Experts of a small language model: 32 SwiGLU neurons an expert, a variant of SOAP for the experts.
Below are experts of layer 4 (counted from 0) of a mixture-of-experts language model. Rows are named router (the router's row for the expert), gate (a neuron's input weights, with its number), up (a neuron's input weights, with its number), down (a neuron's output weights, with its number) and show model dimensions 0-95. Each number is 200 + 20 x the weight over its row's rms, rounded and kept within 0 to 999.
Before each expert's rows: "gets" lists some tokens that make up at least twice as much of what it gets as of all text. This comes from a sample of Wikipedia text that the model never trained on. Tokens count by the router's weight.

# expert 52
gets: "0", "6", "8", "7", "5", "9"
router,179,181,184,220,193,171,200,215,188,184,204,240,196,172,208,171,204,184,237,212,220,232,199,165,230,205,186,170,225,185,170,216,175,193,180,200,168,164,205,231,173,172,197,204,192,204,210,196,208,172,244,173,218,195,186,220,225,199,216,207,172,197,226,162,199,227,184,158,188,216,219,203,209,181,192,196,205,202,182,202,208,183,203,187,197,172,196,199,196,188,213,192,250,200,224,205
gate17,199,203,196,192,214,213,176,218,158,175,212,201,184,183,196,190,243,184,199,195,209,221,203,200,228,213,205,209,214,206,166,186,183,193,215,203,166,130,176,244,194,183,194,236,263,176,181,200,181,166,216,221,201,232,211,236,208,162,230,224,216,210,200,196,210,182,200,204,206,213,203,212,216,204,185,194,213,199,221,188,181,190,204,198,203,204,205,207,200,193,229,217,200,212,192,229
up17,199,173,157,204,195,189,221,248,202,224,214,207,187,194,194,200,173,175,223,212,228,186,239,213,200,209,191,215,154,196,197,203,194,212,213,206,200,205,191,195,185,186,177,179,219,175,212,200,226,205,225,224,208,141,193,259,175,179,183,206,162,237,204,195,207,170,219,186,191,205,200,224,212,189,200,206,194,197,152,204,205,196,183,236,202,189,203,192,210,207,205,164,198,210,189,211
down17,201,183,227,224,244,204,227,212,135,195,233,190,210,189,219,190,207,161,208,173,192,200,163,239,227,212,203,158,185,214,237,203,239,179,193,179,190,180,201,188,226,227,193,195,201,185,196,207,198,190,197,188,223,197,184,208,192,207,255,194,202,185,189,183,188,191,208,168,180,215,162,194,199,200,206,214,176,202,201,209,206,201,235,190,189,206,203,193,202,218,204,208,216,171,192,227

# expert 23
gets: " | ", "0", "7", "5", "4", "6"
router,210,205,191,225,188,196,232,206,179,189,241,219,181,159,224,186,206,237,220,185,237,225,222,196,233,215,190,183,177,166,161,189,199,203,207,204,179,188,198,204,168,178,184,218,213,167,215,217,177,189,197,178,209,189,205,226,193,192,197,207,190,182,170,202,194,216,191,173,190,214,203,208,185,173,192,184,227,219,174,176,197,173,208,177,209,175,204,226,193,181,187,205,214,208,262,229
gate1,237,184,174,250,187,209,193,203,198,188,182,235,231,204,197,191,227,252,224,190,224,174,221,190,200,176,191,198,172,181,169,191,199,193,205,214,220,177,199,180,179,175,197,174,207,213,165,205,162,179,186,167,191,202,187,194,211,221,188,176,224,160,188,227,222,204,203,203,204,216,208,202,208,208,216,186,214,203,213,194,210,215,193,253,204,191,208,203,205,207,196,213,172,242,234,205
up1,161,177,205,178,209,172,224,217,187,195,229,204,236,231,186,183,180,195,196,210,221,217,187,211,219,187,171,182,209,201,207,230,231,205,203,174,209,203,196,220,166,204,223,225,174,225,218,216,195,235,233,188,207,202,194,209,167,204,165,217,174,222,174,206,195,187,197,160,189,194,171,226,195,227,197,225,215,196,145,210,222,209,224,196,197,211,194,203,241,210,195,205,229,196,193,208
down1,180,219,200,215,206,197,199,209,181,223,197,220,233,199,183,217,226,179,184,185,212,155,212,244,209,220,203,214,224,191,149,224,228,182,202,231,212,213,216,194,184,206,194,193,225,190,190,182,203,223,194,177,186,211,221,181,195,204,144,193,192,171,198,184,231,219,169,229,240,233,196,166,186,182,198,175,204,180,228,203,215,216,201,222,188,223,172,181,225,186,196,209,201,207,200,214

# expert 5
gets: "ic", "os", "us", "et", "oc", " C"
router,148,190,192,229,210,182,200,203,171,205,202,206,195,205,183,231,211,210,225,184,197,230,207,202,219,222,182,186,225,181,141,205,183,218,194,195,156,183,200,177,190,190,183,214,226,202,192,225,243,179,225,139,188,202,183,220,178,194,218,215,195,173,199,189,194,188,237,196,208,210,226,168,220,211,214,192,200,214,205,193,184,191,153,210,195,175,204,201,199,173,209,198,195,219,217,212
gate0,221,202,195,203,241,202,217,182,220,196,162,187,222,195,201,216,196,214,199,188,186,174,197,191,216,208,179,203,170,187,172,185,186,187,248,135,184,206,205,192,216,228,215,195,225,200,171,167,215,206,218,209,173,205,197,187,204,160,208,204,208,169,228,196,214,208,224,172,209,225,201,154,177,199,212,199,182,212,164,203,170,183,200,181,216,180,223,183,176,191,210,193,199,178,226,182
up0,220,184,235,195,248,202,231,184,172,208,180,213,186,198,208,206,188,192,229,221,185,186,204,178,211,187,201,211,202,176,217,197,211,207,192,161,202,184,246,200,192,199,215,192,228,207,169,201,241,190,260,191,226,200,204,240,195,229,172,198,184,196,198,206,218,182,185,172,205,199,200,188,195,199,185,193,185,210,167,214,199,206,186,167,165,202,189,172,159,222,226,165,209,196,207,219
down0,188,208,222,202,277,198,210,172,206,211,191,175,204,200,223,208,192,212,197,202,248,148,186,192,196,164,223,217,186,197,213,186,169,206,199,219,196,205,181,203,209,216,236,199,179,200,221,206,223,197,210,197,209,175,218,223,196,183,224,213,195,228,205,190,164,194,218,221,215,145,197,219,212,175,179,205,218,195,215,187,173,198,185,224,196,187,205,225,220,231,200,201,227,190,188,214

# expert 19
gets: "i", "ia", "a", "o", "us", "ra"
router,191,166,176,224,226,211,185,217,161,169,209,218,189,190,188,189,196,186,215,213,199,209,205,198,185,212,190,195,237,180,152,186,180,234,211,180,157,196,182,227,172,208,200,197,216,201,184,217,203,179,211,156,190,214,208,211,233,194,219,231,170,180,196,205,173,213,189,185,210,227,236,198,178,204,196,206,198,221,211,213,209,218,178,188,169,174,173,182,249,204,220,215,226,204,213,200
gate0,199,192,199,216,246,210,207,214,185,190,207,177,193,194,215,206,212,220,158,214,208,210,175,173,202,199,223,191,211,194,188,216,178,203,165,214,156,158,195,161,188,183,182,189,220,207,192,225,227,181,208,220,193,220,213,232,212,194,240,227,226,196,222,231,201,231,197,176,188,211,214,183,233,194,151,192,197,205,226,175,223,224,181,198,232,171,202,193,197,194,212,174,201,194,195,222
up0,166,208,210,224,216,212,191,183,200,234,217,217,181,203,219,208,227,175,192,221,173,172,228,186,234,175,217,171,198,208,196,207,194,222,173,149,196,223,216,173,175,233,192,166,202,207,229,191,201,216,219,205,205,199,231,208,232,205,229,193,183,236,183,239,184,164,179,184,187,206,209,207,192,201,184,193,195,168,195,221,206,203,233,229,210,186,172,201,222,183,198,231,211,211,202,211
down0,185,184,178,210,226,196,224,186,208,222,203,197,198,217,191,190,199,176,203,200,199,212,230,206,212,184,173,175,196,238,207,214,182,210,190,154,202,206,196,180,238,206,224,196,217,195,177,209,234,186,171,233,185,208,217,199,212,185,235,227,178,163,226,165,205,234,229,198,205,233,145,198,212,193,198,172,204,215,183,209,184,208,173,211,186,233,205,174,198,222,239,182,205,215,209,214